Weights of a small mixture-of-experts language model, trained from scratch on English Wikipedia.
Size: 11 layers, width 256, vocabulary 4096.
Experts: 8 experts in each of 11 layers, 304 SwiGLU neurons an expert, 2 picks a token, a softmax router.
Training: a variant of Adam for the experts, 561M tokens.
Below are experts of layer 3 (counted from 0) of a mixture-of-experts language model. Rows are named gate (a neuron's input weights, with its number), up (a neuron's input weights, with its number) and show model dimensions 0-255. Each number is 128 + 24 x the weight over its row's rms, rounded and kept within 0 to 255. Numbers have three digits each.
Before each expert's rows: "mostly gets" lists some tokens that are sent to it at least half of the time. This comes from a sample of Wikipedia text that the model never trained on.

# expert 1
mostly gets: "====", " released", " House", " | \"", " Date", " It"
gate2:084074135100097135116162145099143196138174162146118142145117157147117128090159140117094152121122109138174123132116141131120119103156131177128133156139147153115123097162158134155135106108122121137109149104137165143136146156164109179134179159165130103129116093137156163146129116135125143111139124126144127141152127172123138176111125164127108152163117088124154166145110111076079129141160120141109132119132150153163091078128128135123155107129091146174145114125120111166130139136161150138100099126136126120175102121108098111105126197093136149155171102159155127131143129109096128142098115157124140121129164136121140130125114116145094128137128171087143170146135136165146129156160138111164136132163119136135106083114142090103146167108091107070138150122095165116104126115120124
up2:119116138131117169126133139143179164158168151135099175146120102142101135150156123073107094124157123099117149128148144120155161134121112144154147113124111121124087122107137130102078086160145170124155100095100151122145156115173152128160132157089116117094118110132080098129164151113095178121123078110123115142130142120108137096168173151142111145158134154125160094135139120144147148129153106110148137137149134135083109155158115116172153063129150092124118170116136103129171091112156106153152138144134148127141106126120125111130143135140158134097093099175142092112132153113134104117103127142134118093111094124094157108134129117114163148136132113125151112148114081129090138111117139146069079097129095108168117106125148125122099102138134158138100139126069107115128133156186139
gate3:099139144124112086138145133093147107116138144117107119130115131086086113169162097106091071154137129160150155107156112126141129121136133168101138130124089178137123126095099103118170104121193128118096122143125121174160164141091098129100131122091093138138121127130085166130122097140139162126109133133116085113147137128143118120141143174142103129059115095105137132072131125147166150135138135117137102119124164162104111089112161137121139109155162134169141151121155131118110091113118117081121138125155099140138138148172083180101101120123158142150102131156150129128078149101101086110147120147133086124139120105168124140129075171128153132164149170138132087101148075142135101121170121109159153115125118144126152115150122100105119101117136119144130115137140115097123103114132155
up3:178160110105102122130132129094137167119130125116148136155153137168095124130149128133165157126107117168133091104099140175081120103144118102111156140119160107128105090096098170119146137141098151091130120128114122150104123069154099138146108135108111133109147149175132106110118185089165096122138107178150089151149105133138103135090096137153155145113148144167073106103150087105106127077169124134166159161107123161109115106130162140175110153135126155137149129114111122145144172112100110109153102134085147129098127118127132124126119104100102122114099109095162144131140113121126123132119157156102113161105107096139151138136166127149092171142132147076145136151107129105129120130125122075120142125167108168147135117133168158111142154083119122178136131113128136154140169097118129
gate4:110114117130098108123123114101188119157146167179120122141135113146128131121142127098116137121132093128124156125086166141121145110131156080106136147139113151123072148132135107089124146117154114121098100141151136113095173123134133156171145105141096138087126132160113134146133121081169149151137103143162123102120136159134130108104133098130097144152124110090140085094096144158165106119152132142158133164093170150156163158156131106136094123117127079115101066113144143130114104093129154149176133115142123093136162129140118185116067133148146118113172146132112125106104163149117098123143134112153158165072145125125120121155142118120154121133087106101135128134115128129128086184096137169153134130108114173129093144163120139102182140124145141119087151109145079165136135127120134
up4:140117147132093120100087100104123104085154136158147122136117136139140137116149160117149140132109117126108157147157146081116179138119111126139155109164136110092130152162114175156157144140105130129110089103140156115138108149168138145136131136160174128135136131107139128116143144149126115134144150132076144115116126133143141143127081145139125108161159116122142097119146125158144125140098112109099080164159137171123143177112114088122167199164129133127100090124167131106140160153115050181182110152146120143145151159114141153130149140170156185144083098103116136105124144109163135070154127121151068100113157166123151124161106095098155125109112152137113120097097138131120135134135149129123103143127167171171115115181105112131131120132116122150151127142143137144147111145137119
gate5:123100141118134156179122097120151140139155163145093094096152082085102145121088119154135118110106088159126146113130126125095091153109109120169107131129107126152147159123099151138087093101132173147121124165167161090147113148138145124149149130120105138141135093156160162132188135120132138167145145115161106133096112125168149109151162142166095125125154117132135130133112149136128121097134105142114111068130155142134140112103132102108126095119136151163163117107103133117127103097138156086155120138110149177119107129114162117073112154113168171151158100124136104148139114148139132128144095110156088111118176101134176120158130138128093118110117115118118135118071103123154125126158107125103122099102175133131141117110111111098117106086133155124150071158130063128133135117178116
up5:138130138142153130135130123101141105088113121141151095173115166146082163091134141126133136145147124162120084145135143135128093115158113148165119146167097134127146139093149123155140163112107111139121106131109145164127106119078150160149124133149078101152089099062118110105149126140131122085147112133172166118114115101129123128114130139101102142165132129101116097119140110110136124116154064121140158136183087123158084168126141119113099120134131101144118092112152128077135112128089103135143113142123114161075112122096122180093135180143143126077126090100126136172140070133110117144092162143115160132103100151147162147112119126123147111153116126139151094076157113159097125095103153136087120144155121136120122119145140105096111119124166118156085138149105114097110153137115138
gate6:076131122164111136110133148087132125131132155130122124124148099127133079097118153122135132168118132109119136094093169104120126146131107094127151146125140134105133154104162141143134092137138133179154128148152102148115141136122160138137144117136105108110157086143156114098116147172174166117153167167100153105107132133113115123105120176134149134118113113187122101132152146120139135142181133084175117169125137145107126118094114116076180110139133157111141169119093095098099147195135138126135124121120148144135177097093152098145090113134148118128150103116099088100124165125107171112104151156163152080116151142118125105143105130114162068121133114134098147146067099144092143159149145129127117117145163144101130122139102135160121147112128161091101108116093140103145123102163103
up6:131122147131129120117128112143136099099103094120160075114119102107200098161137102107105150104091153096106150120103111146106136137164148125125098140093180121105118166105130110111135094130132088108102128121075107109126138122157107116097111128140188136127120136118117116147087084125111145124179145114123116081138149077127100115154105090122182130132165136124119146114091109177136156140103137109120096153107099177143103109114151093087091135167101180140131124163128123172140158113153131117141162123112129127100155128093092112143121074116137128120142099133114137140132108136142106144118156146114158137121130159175128121121075083142123135118149143106138106125127086073109128157087095172098107088132125116106131138156151120130171124148108159132140140139135125094135128162122125
gate7:125166124119160092111100102143123154140165124139185088112128110159118111125169130100112154111110102148093136129077134119126117116120181155123147098130145132134150147094121141115122106103164124145138121075104073113103151092102118188118112126155093179091130124131129121120124129112137091127132125159159126137149142102112125131120164127109159117136079135139141159144181158150089135109118159167139074136080149141133112121135107140129092107176097087133097142151158129164141141162119133129112105145162138166147138139106131110194141098143127153139109122145153160115090076088135147175143142140169131121094089115132103152157121149135125123121149089106119130127149122122122110150103102139106145136143104163114117134112148074153093150097087126115114081138113103095130131140145145
up7:127130130125113123139149129130109139170143157106112181120083142121143169102110112148142125120141092124156155087118120154123097115114185147174100110150090100147116133131155113075152118128118120082151138083165175104115142141147149126128150122139178160166160117146094145141128113159092107149149113155132123140142154111121150193168110092144145131112106131081118142167112148129131125120162133144157104144122113131125129116140135163183110129128107102112114125159175084126137140156130149123098148126142170130176120100121133091105109134091142125095129165097143143115107135129147143101092109132096114160094130107131108147082129160098120134114107133160087120117169163117093100112168148123098113128122132122092168140173114149074138122116118096140151167106138112123179110168144120
gate8:104171132127138112136159117114131134154148114147135141110157101141111119136121148127102106162113132098134183113160102160086128134164144145113124112088177130121089129131094125143094122200120123127110077123131127138109117126177141100131124141171137122120136099158090134131138090146107143152143136136155131121145180133123131128120116128161116140168129119095143135141125108103115120112148099116179080132131091128103113086092093163101139121098101099204157157081129105114146075104125148108077112094141118142138103128124102154170118117168119121120131139108136127129146119110100168139119065106104152120140135121130112111108060109122154151130129111116131109175120127132110074116142140135151112158091154169139161147089117148130129163148130127141148134161147098089135115124164082
up8:163116144131168166099128123100115142165160110126125131121114117148135140097160083103133145153120150156129179137129101130148097125167112124131076134123084138156097130137140094135097164140160149109128081160122157128094112152145101112148122136103137152146157096178164126157164146107124132174127133149159133075143132141184093137141141150192161115143121106118119153123088127160157113118123116160112112097155122156123160118123138115095121161130134132120106103103096129147136125081107097140151147153176145115143115125157148127104105177145107109167123097107158162145131092093101161105101144105159149124130131153131096108159135119101184153148115124121125128097144143168148137101136135142092145145102156109167138127136132144129131123176143154154110180096157104121167085110135153
gate9:164153155114113137163092162115174132128155106157149136136127168135156164105148176102128131129121106115145151090090120158103119129163160151089177157151101127147150127100151157138104139119128145105131147146116146152153116145136121185095112100112125108099093176144111106149107115162151166134120118138140166138172108123113118124141115145139122118120123097106151110136141130142101136139099135151131176133148091146119138113134106122078146103129138155090128094097185101140104104170095102151137150092172115100105093111141103110157116130118159148134116128112114174116174120144145121109142139193146105136141147136120120131128097119181113114124135168172131105190150151156115121207123098123165119129131120123088153122154154127159118154129109148101101109129092131116123150108120098
up9:162128102144134136121132138176126120121126111122134092157164144135112106123129128143106146132120128144130141176122093125145125116149140155104136111138140143176108122122171083144097140142160126134125148135086121119147139183131107127147101050101120146085114121096162150105094097138128098156130123102140128121111133154103155170128125109120072168150110138140130133120155166106119088118093142126137137098146130087146152133129128134100118105098125129152127131165115164174184096118135134124131145119111163109158127121122143133127132095115132112104103114119144151172115162103070072080137136105112095141141129129176117132131105118103162072118117080091106137123126161110136143115111117136121112158145121118176107165160174174180143145095133130073136173133110121139102124136071157

# expert 3
mostly gets: " John", "og", "é", "í", " And", "iv"
gate2:179085146100104143145188107095121177166146162127073129140099106162149131127119129133098145100099128100132135129118171130227124161169118157130127149107120122136133115158133114127121150103144117125124088117114151124131129123116114123112095101112127115124132136137137168122138132090100128108126155116114138145099173136148139108195149111154116092123078134165153129142137109144114134100163085118126088093129105130122131156127163066075158135118106112126170140165110118094131142120164143149136106143161098114117123149150142130098121127119153150113136119095132165127104145112135100091119116128118124141161146146132138152136084096119101103122132116098134133142116140121151096083126126074122143111087120068143135134111118142157104155113155080105091117121157133173174133114143119
up2:111119137088112135128098132119154156132101126128147115146139129108090099082096106199089149137126144137119111133104101121118072099159132151119141124131084121135125141109136115150183135087119173119107123116110116163096129141074123104128166139090088106136128163132120101108116144126169137165144127158103177111149156155157131114141148129103110124127085149082088127168150122173106171094153109159145126175162126087120133136133132105113147144076146129126087126112131155143167108167122135156133114134118142098126104166137138129134131115157146127130100078101168121093084164125132128071150153119137083122131126128098141108101147089105134126122147124123157129168172116058114107168162126134130127107121149082125128135114135110165099101116127146141125147119131104120107118103115111
gate3:139099118135146158143130129101117137117148141176139190127156154159145151126112120137121122147122110117138174142141118170101110140139154122151135166149075088105112143127132130110119121169143123122127130110149141142160134133140133156121138179126142109151108130145127111158156131101143084158106128127144075119158145137147146175124166148131161156133148153134111128165126126063115157114114082150156070155138149120144098146109111111140138149119115125166146123144153117118158116147119133134124121123120133094142152121145089120121176117143160110157078137174126145144129127109101120150099121135126137111164131142130108084147146142168128129106123098165159116160088175148182122147110163170125132089148173101182146125134105125120144153148139072091103100143159130210102129126175148
up3:117122143112145159128182110104158160146143142137108131176112124153132110129134159142109078119118134171125143126123163174108130160125154153098126099131154179100157148126110142115120121113118111098126144097124133120134135100093111140130138120169086116107121113166112107137125102108148108149104108165122113124138150089131109142138158083135119136139119160136056105123094127155100159133107120115164117126077133111146081144156151154114128160123149111088174159155118127144128127144118132090120148104106086155118160116098105110124101129099123167150125123074108128160125103127121171125163130099125130066156085113146127120132139130129154120167118142131143128122140131160114134128111151141179139060062101103144092130127094117125077109134143079144105090170074134098133119111133135
gate4:111123106103153160161109142140108160085144152160171163151137142111138149156124129070115110173145132117141131091110123134090124121083146100105129141095107132151111121151128129143160165186157149183110078173141150123132126122111122123143119122159173140148154164114091151115141146108098117117076111118179104129134138159100141098135141129126120143110141112139121139090129153153160147124139117151117178121107136082109143118147139111122092126109134102109096157125157152131135096097143125120101087101094142122126119108130134151147142111151121109138124129130140164144127089106113137118082116098127079100177149163106117142149115163162144120143114127151119120144175171161157164171135137101118091139112156101132161114123151166113181105152073131148105125069110098145141140105116141
up4:107122119109123099119120116134110131172123161134142133136136123104098083136141151147116159138129121124117162152074107087126133146112071161122106121139119116114124096108096118104109098131107122133128112083132138125159127144153104147153142132124159078120137165110168141119162132069110148120130157126116137103132132096167131133126082154126115106112120132128121167133177125125108139120171111144106137144141162163107134118086124115132129125154158111153138156128153122131148117122103116094152102153183103085108138134117146076166118147178147157092129112084103129097138126105138151140120154112110079120135194123169068114137095150122146162139147173140068135150112106148103068094150111131134108148167109109128148159094112081129139087137131165096137117140183138140154116149109128
gate5:125148114124112140133152173135124141089128115145118128086127097157111114124142143177052107116091133143162099133109144107121151111125149171075118106143167118103148153159117176134124104132103134164090195087143140121171116139103116133134173114138141106101177110190108166093118104103152171086149106141133106156105118126135117147104102151128135091127160116143113151117105114189165120149117143131136151124162103151147155178095088165151156084116122116101173129125118128125157114131126128119167118135123110107127156134114130156129107175204129116137164142167119123121126098098147107142100123122104126106132106137107134123125128113149160117136154131109141112128089126121124163153121131147121117106124076150132136138119106135175143146109108119085139131158139136099155147138159146
up5:150118164129148162111125114066109118144142154116132141145111097122146164121083137106112128116128143137143124073146134113130186086112103163152137142120116150076099139110116115097156124133155142117164097104156096116109166155140140122148134158112096129168085128129125113167154132086144131141143137143127136130130111145133148099155124173115103139127119166110122149123146092088153119127149141122125097193130113133145147149132159105094118077120136126184125146127107149142129135144124128101192181120087127170113143117130169149128141093132147147122121131143101143114119098110144130125101124154171109104145090166121120096109142167139167088157120109057121137176098125135199137151135127146155142141138129136135141128097096110111109144146110147135081103144118116101068106125133112
gate6:130138100121070115144175106121118162120156134128078160133109102141165126126090104173127142150100101122138135118140075097163151109111136164115117137136129147130193121113148203112091144116136104131090162160165117089115097127126125142084133094127113089123118129114116143147117117196105121160180143076116100134165149134113121149145117099164120130104121153114167128133157110136166087109145099144115145118126156122149140152119085094106111141154122147097120143099109140099097128115124138108109154130147126123117087093136136125129083175096094131102115179101111120137102144127145156118157085108103113177133115103092126112111140108159102161113090137126124127125142097134106157108105132143072111129134105140101125152134138117119133133133086118109094123186126128152135128104116124
up6:122092124095130143148103054137099147136109154146124093107155120105106145143147128152144100159104098172127144142069155150189113156139151071085146128089097121109142117125118129101151112131111144129090127164143120134150144115135127133170122104118116134129125122116161170148126152150144134094125149129157126145161102125119130165090140114145067138154119100098090173165123137138118157090085120132142117123139117113097120150174170112097111141140115088133126114122128093133122142106105149116092147128145140159136139110116150116088096104108132130087149099099129129106121138171148159149091154123109117132133170109119108129131114136101139142169152144179094109108146175158145153143105080108154150140163125127099148074164167096120136110079173146124097132120154130145121128123113118
gate7:117119128093139109139072101118128154115144127097155146104128126153154091143123138123128121118061092140119121157135137139123128090158113130091169109141127137111157115153162121126156087113129133132149159107094132124067103100117145100086140088159118137131090096112084133115142122152045134130131131086119139102159161123089150082145147137132133150099170111150132086145120127148151149118102112065110121086127102120148123142132104110140151129126115117107130156092092115059111115089109093125132128105131135141135109143110135138127098150133116149113109138090064166125120160154104108138145125179176150123122132089132096115144154113096124123153134172113148107150114141118093134165083140145153106093141117083125119106107119137089098108134124101124137089120152124127084114126138111
up7:142139104108153144138108199160148124132164159126125048109139147141130109151130121140133156153173143108132158097130118097145135126131144130166130160093162144113147145124132169115136114181115092108108130139184150160142140125130111139142085152149137105136151146156076150120126143138152095137106108165136104131153166135141113116119107128140148128106138161107098133126138106139108112120099158104118138104117131108169124126131151112087149117114136124157114118109121135120096121130140116169174139161127078163129106144099136122123165079115082136138133151159158159122137157103143108161097109108127120155118098116090158142167101101129121134164087076152120125101118082167144129116126143142119113150166107084113140094099160110124123107124203096142123153089102121143069091126128135
gate8:150111163142134140134143107131159116133133097163149116160148112111099114110101128136134075135162136117133117150166129146176122162123124140131088134127104127181133138153133102112104147106131139081098100145136161143138134149154171163125120112116084095105094066147128154138126120158076127087114127102123175096130128099132112134131165123139127150150115118061134137112114159115154141131109185131112085098154136110149134165117170153101137123105089128111131133085110126095116157111110108150109113167157121102126143132105112117166090129102108150099145180115151125164103078085111125136123122159168094121106131086169140155145099127117159113143156152102121186133119114143182094127131162101125136148104140117141076122124147105094132179130134158118141137141111123115101104153120138
up8:080116130157098143135092092098102151130154194130142142093107114148097144158136082149149161124134166095166115099095119155113101138094102108119170176117165126144139184155149141120131121139116103162103133154161107099127117120109111138109136122143121128140106142106112107115135145129134110115079099166144131140132108078073158101149146105131149111125143072158133086142115117128129157070106146063128125147121100133083108152154105136113129137146110169115115145156134145102124166151145151116159133108107095129152123121138191090151113125159106154168115158113131115122128158099173134112143142126118107139130119134150120120096107131112125133135148179120158120119125140130130138126140099119131083124128185127116121120073117154118145110053157141121095116111149113131127142090133131
gate9:114097164147111145142105158132144104107167113117088123116087118158121148106133132165115134121154110102128120143136146165079118130112095147123174101120134082119114114133171076099123100122112149116138135090163111136134071156175115157147133145142160147081142120150167157121117120134129123161144120096150111120129117172177149149124139062143164158122137141154118112122173117120118156103139155099120145134155106129111119125126178127172124152146195175125137113162130106108121136111156163120170095113142121107122121137129166151103092136105077106205109114133141108125112090124119148118131110097099146094140101115104095087117177144149128127167105133140075145113109134150104117146108115097164138134108119143128127115155128144111134120155147165159149104130111138092122120135129089
up9:134124133140167125096115126147148129132076088116145153115130119129143115139124135107149155124102141171129103143145137095080145140154143102123131097090176106124171125134110125158117146121124111112139110148168175110145162160112122115117125166157181125157109100146142134185154136139090106146140118190106115134123123075112114084084179145132100143144089154103163154151157109094099136173157127119145106153091111103103136138163114136135110108109113088082146110108130127127137152073137127111154138126106122168156104147182135134165127124135112121159100138121129158132131127088134153127141128082122101123110122127143135127168173128135156115093098125134130124128147132131198116164180085139092097117090141129145125083160112081123145099121102120112089132124119131142148124123126113

# expert 4
mostly gets: " t", " an", " ex", " he", " un", " Al"
gate14:118147103084120112173127143128145108130158126079146084130119096137104153147119142136117148152092135137108138165102128104122104098104112144129095106104115139107172149140111142120140100159125094151111168107144143106137089172150162094069122105152130107140082161153125113143128138171094133115114134125116140149153112126094123123136172101115135131126091105104103131150092095149120113138124134122110128113121134098091110147098146159109177142139136098108112153138106088170110183121122102155096141089128181110120157132171106114114087152120142126111138130143115139117183128133141144102132136101135135117068114140130124114127070150158166092119114102129134145083125069094130170132111155155084142097121107132081135127088117142151106117139171127153091155101140095144102101121155133
up14:113129146163118110121129130143128111132079122142138130136094112134127118114150137154105096110101112134099123119125111130111096137165068119126155136116137090124122097084137109141134129107123159168152136134180107180087153133169166121166128082129123122186137169086161125120131124170149108140121131121134130089080125147070184156153126120124165090141128161111126159110124102146109148142127100146145106103161123105147105107108147198124130117109116130104115153144139108148091096099125155130175154143151133122109155123175122161118131112164095126102147128152086152103114129104150104081099197131115088133128117147149147137127131103120098152135118131136123123134137141144119134123118166107146175116116153116109089156144067134130082112158156124127143128128176136134101125123072119
gate15:109143122111160131128131153128133082117107164095129137091123116199104152152114135106126148149086134096142085152083164157126158067102143119123183112137134110110106160169129123132134114142108117108122078112107145153116094081152156148122130137141123154117124121136123111184171156124139109140104141145159149077182144071131164151133151155140086092126082112153166134113182101127139151095115122115132162147123136095133128173159130136110128109094112178121136105136113139138141135145131106135121109113124118133171103116118119139125100141107127106127120160081136159161119175117133115138124168116108120102128166133121133123096125158173110076126117136098151114121101143108134135134093142137090115114105127105090069113116134119126112123128134114125128131119108160141187113125079161
up15:108140134135098161127119160131139106132111122143159152126108155112110126105136164164095123139168143135133134104161152158176141134175158161177140098183129123117125108139133114147131129153105175131128075158169119095112136143117178114155101119136154149124125067154098142117124143107208120127128139156152121126116119120089110125107170127114137096106129092149113131118141140161129142100136092153119140123190072092138150172108129097112098121128147115126168158101160159121128125123144141098131128105202119093160152170113112131137108144182097122111147116118153135105158098122125135112109128145144166127117133134120108098131133165116085099144143178110102102123109123108117146165172101116129142138140134149115173093078124131138114135134140139157124128139131158136175123129171127
gate16:138094112117103106152143170168100098151125146127063131137100134123077111121082088134099141126144163155168115155074086119137126090117117167107081146120153124113141125131136149125120152139131127133096155093153083133122112164121137128139083140102132159150157135121125162147100069140087157132123100139128137083107135121137156112128135129089118115106130149146126132065125070133110178123105125121120174149116119111072136165125137116129154064095166121120131134161121157172089091142132122090159145118168140120092150178119156122141160172150104123140132132079150122159122121146119108121131121104139129132135107122109098155130102116099160140124125106130110140110142138125137137127095095133108133107155104151069152156118173142108160151138151148124129093138109138131145129117153126
up16:106155122098092120166114120172098156150115113104161125108112141131153111140123150118108116107149103181116142174165081113186130136152127192173144109117126162081078132126130124099126116142117139120119098062175145147136092140143118130135153132128142137150090162129103166157157143119103148171139133134145167106120124136124174118134127169126149096064155132133127139113153093130107103109128108154149138146159098154110135164140115151102149112101148086121101154104126141155146119102135132121134141116147138093142155133140116115127149121143135127138113131113096145103144137096161112083148139113141135123104134135113084144142143110102164147075143179109108150135126150152140152077118121146149121155116107103135098146115173104091144158168134126143144116138151120144125137169085057
gate17:115095123136152102103103099093157140145129145108174133075149143159181142139155166127139135132114144134124117112148166145156110146090131059139138131139077129139131111097156152132109133123147116111145089093143103100134135135091137150118136110121111122103131136147154141138116151106148171129132109131128089154166102161142126114136104092143131113103104102117126139159119098118135096128160088138115122132122129125166142099098109162120117151189136109105145099114094110124141133128147084149109118160113093103124126085148114116137123059156139161141131145106136131090151161112129128128126121178144079117152119089200104136121086089056081117128093110134112102140119145091122118110124130131117147121123122150092085126146146166115149117165133130168114124166104104160130173091128105
up17:126121141148139126156149182104148123077148144085134118116111130117110115161172148142143143123131131093126142146125145123117159090114149151116106137150145102144079122078135113112091129105102160115117101116151140095143125156100149075164068166141129129133112126128114118109090084136124078129135152125116113151142107124114108082165110091071117075117107102137100150123120148110121117130150110140131117172102105144109120101116143135120109126145131145154163099116121154111128105125163103067140156163128111120119123112116098123118149126163120151126096124156107150152107141181162124120107149138130112114150139136123085131122098103089137106079092152084123106137126116104115106124142106103153146165107126161099118137151141145125160094165192095139088113118146146141150137040140136
gate18:134135129100125124148116124176136116111168142139163129129150104080172124097123115105143148122106121138154066162135122118130159107128109131131092115123100124161144128118122139138091111147164118133103107115124133142073104132112133153159146100144154150192139109168105082114130112122137092147153118083110116116118136139141143125169137139091129112178135139144154172142141162146097113120113123088142144145141137126134131184165150132159141071132117118144119146160117122094148145145128145111095091159143125109132137139137108089145100120144184090150136073196138142121129083118093134129090112144132133151109117122099166112145099123121144128148127179156159132132134153150104136149150106123094129131149124141111129105107143112161079111141171128090153144160129089064122111174167090
up18:137105148127121093123134183117127099142182136166126101113115103135171128126087152109113139111098115163143155135121128127153110169093091147114141106134134156126180117122093140128125098161154156160172124145121137082183154114118182139134120108122133102107166139137078146121151130126148147113160143109140137186143113126166150086127118098127151121137110113155145111147139178157115169120121089139121127156101063147113155132161141117108087136134139144062130146111149105139137155114143074138119087163117154124140116145147111127104118115126136139193120114138099134129171159139161107166109142132151128121124140120113105143106105119082136130120177083119142123133107143127147153143114112125132177123111137187090142094136124152117160162129108118090087156102134149115119126138119161
gate19:097102068137146107145175124133122163134144141120145151108083128133119141113134117121139159134149129168123118130114100111147146128126087108162138152120126111115084142104141142134158098094155112092126097172115104125134024135109075079148144133136113086111089126130126122091119151124154154123079108135108085137081135138115134131111123105117104130125131107080113123158113158099158113101087134148088131121151147082173169107095108093114150127151118142161106148142114166096078145139157094091100136125087165114113133131109152164105078138127137101132139142150143101115109139138109122138147152116109136101134106165124127115137120123128126134123117092165118134140121166128123186105168161133085121130139133123103136121136109123136104176143165111155129118150132126093099164144162116
up19:143103121123150126184121125114108138159092107156142156108121127126115151083120080114112120121099134109101117101119119151132123123154161123104102114147098160098110167160163106088109164137161104130126122123101147118138111142150139094148172094154154156098138126100114134084135117147140116142125133092118110114100162156119150130116161137126142141134145120114149068115123142141131108150083168149075101119161083127098153161091115112153112100107112189116133160109120130103117130111117110135160127139163145142148075109102114102142116116172091167122085094134174099125131125075110140191120085176152124126126108141115121169115128090155137139133106166124154142096077105116136124158142145155115083124120109109125095148118146146165133138119112133155099138116129166117125183143153103
gate20:083170114123106078131130157146109121093108097148113122081110169118113132140161145143161127153119132089169123117128161127105144145098133129161079121086102115139176115135122129136133121134093104095133146167135159140091134104124139146141105125110140129148148105142103154150126179147149101134102147108111131182150120152183102115203140110167119138134135147117119111136099092153112142070145123160128127132093158107111136159073154148166155131186089145154122141058138115092091142136143131148100134131139140126134151079115130097132120165128109147120092111138121129143127158135141100130128093098099119118154129151153111144139131158135117188110111109146102139129146114151114102141138118153138100079151134115128173161167153134143140142074103131128129147118152146132136089137118110
up20:179085159145116127106106144124172148128121117146106112169081156121147093101149161136104128165151149129136150096168115101162117157113150132103117124159175141122138140116125127134152088142127170135147100118136125115138101119107190160159129141120122138123129131140118113096163113116132160164118140087129149137124138161115189138115149120088163168099113131157141157063148101130103139162140134169125165121149087089127110090109119089145114111122139114135159102155145108157139122137138148128100161138106086115117159092136093165129081122144104109118116149135133140132116099139101104127098117144125089168126111093134154148163078124175174101112114139108155105121149160137130107140123128108173150123134138090119116107127097090103101129147140093132110151141132177143129072146162150
gate21:147087078139072125143145133172145127137126169123103102117093101086128158116142170112118139125120108122131126142149154110122118092136105133118084140088129140107148062124158105140121168092129100136120133079148131156066120140131169092107162140091160121144112108090150174180133090197146138133109154111099101084146132136128184117122102108144126111093108123141124184096148131148109158120130132141108119119130105112161118118113148133130114123108196165138124125110138141117103129112131116129114096086110120125084134126107122108073080162097146124119084144114097139144086095150123166132134137153124145174118131153169148120144121131126158132150118116135086133103135145143088125128111141135126122146140127133166133136121124097145139136112134150102135105114094124122146089079107157
up21:094099108121122141121078115048122109129098116081156132139112142118156154150109104089147141143119163113134116132147093099120133140101149078135114133103114145095093127154107129141122095141115102084131146119114140134125102134110176110140135133095110139121141125126111095063126129146106158113152106155121171136127136103169134142103126102107149085160136073157105152126115137090105169104123139150104142142119126135085081134140137133125153115138126154167105121139111150159131114142191140118122125112130105161110135133118089125119102134150127146130111124132108132147078158130184092116095136121128136126145100103151137132105134174152163130126124065114097128083146126095152136169133112123133073146127146048116087105158106155123162106123127139152121125138142176119087145100150134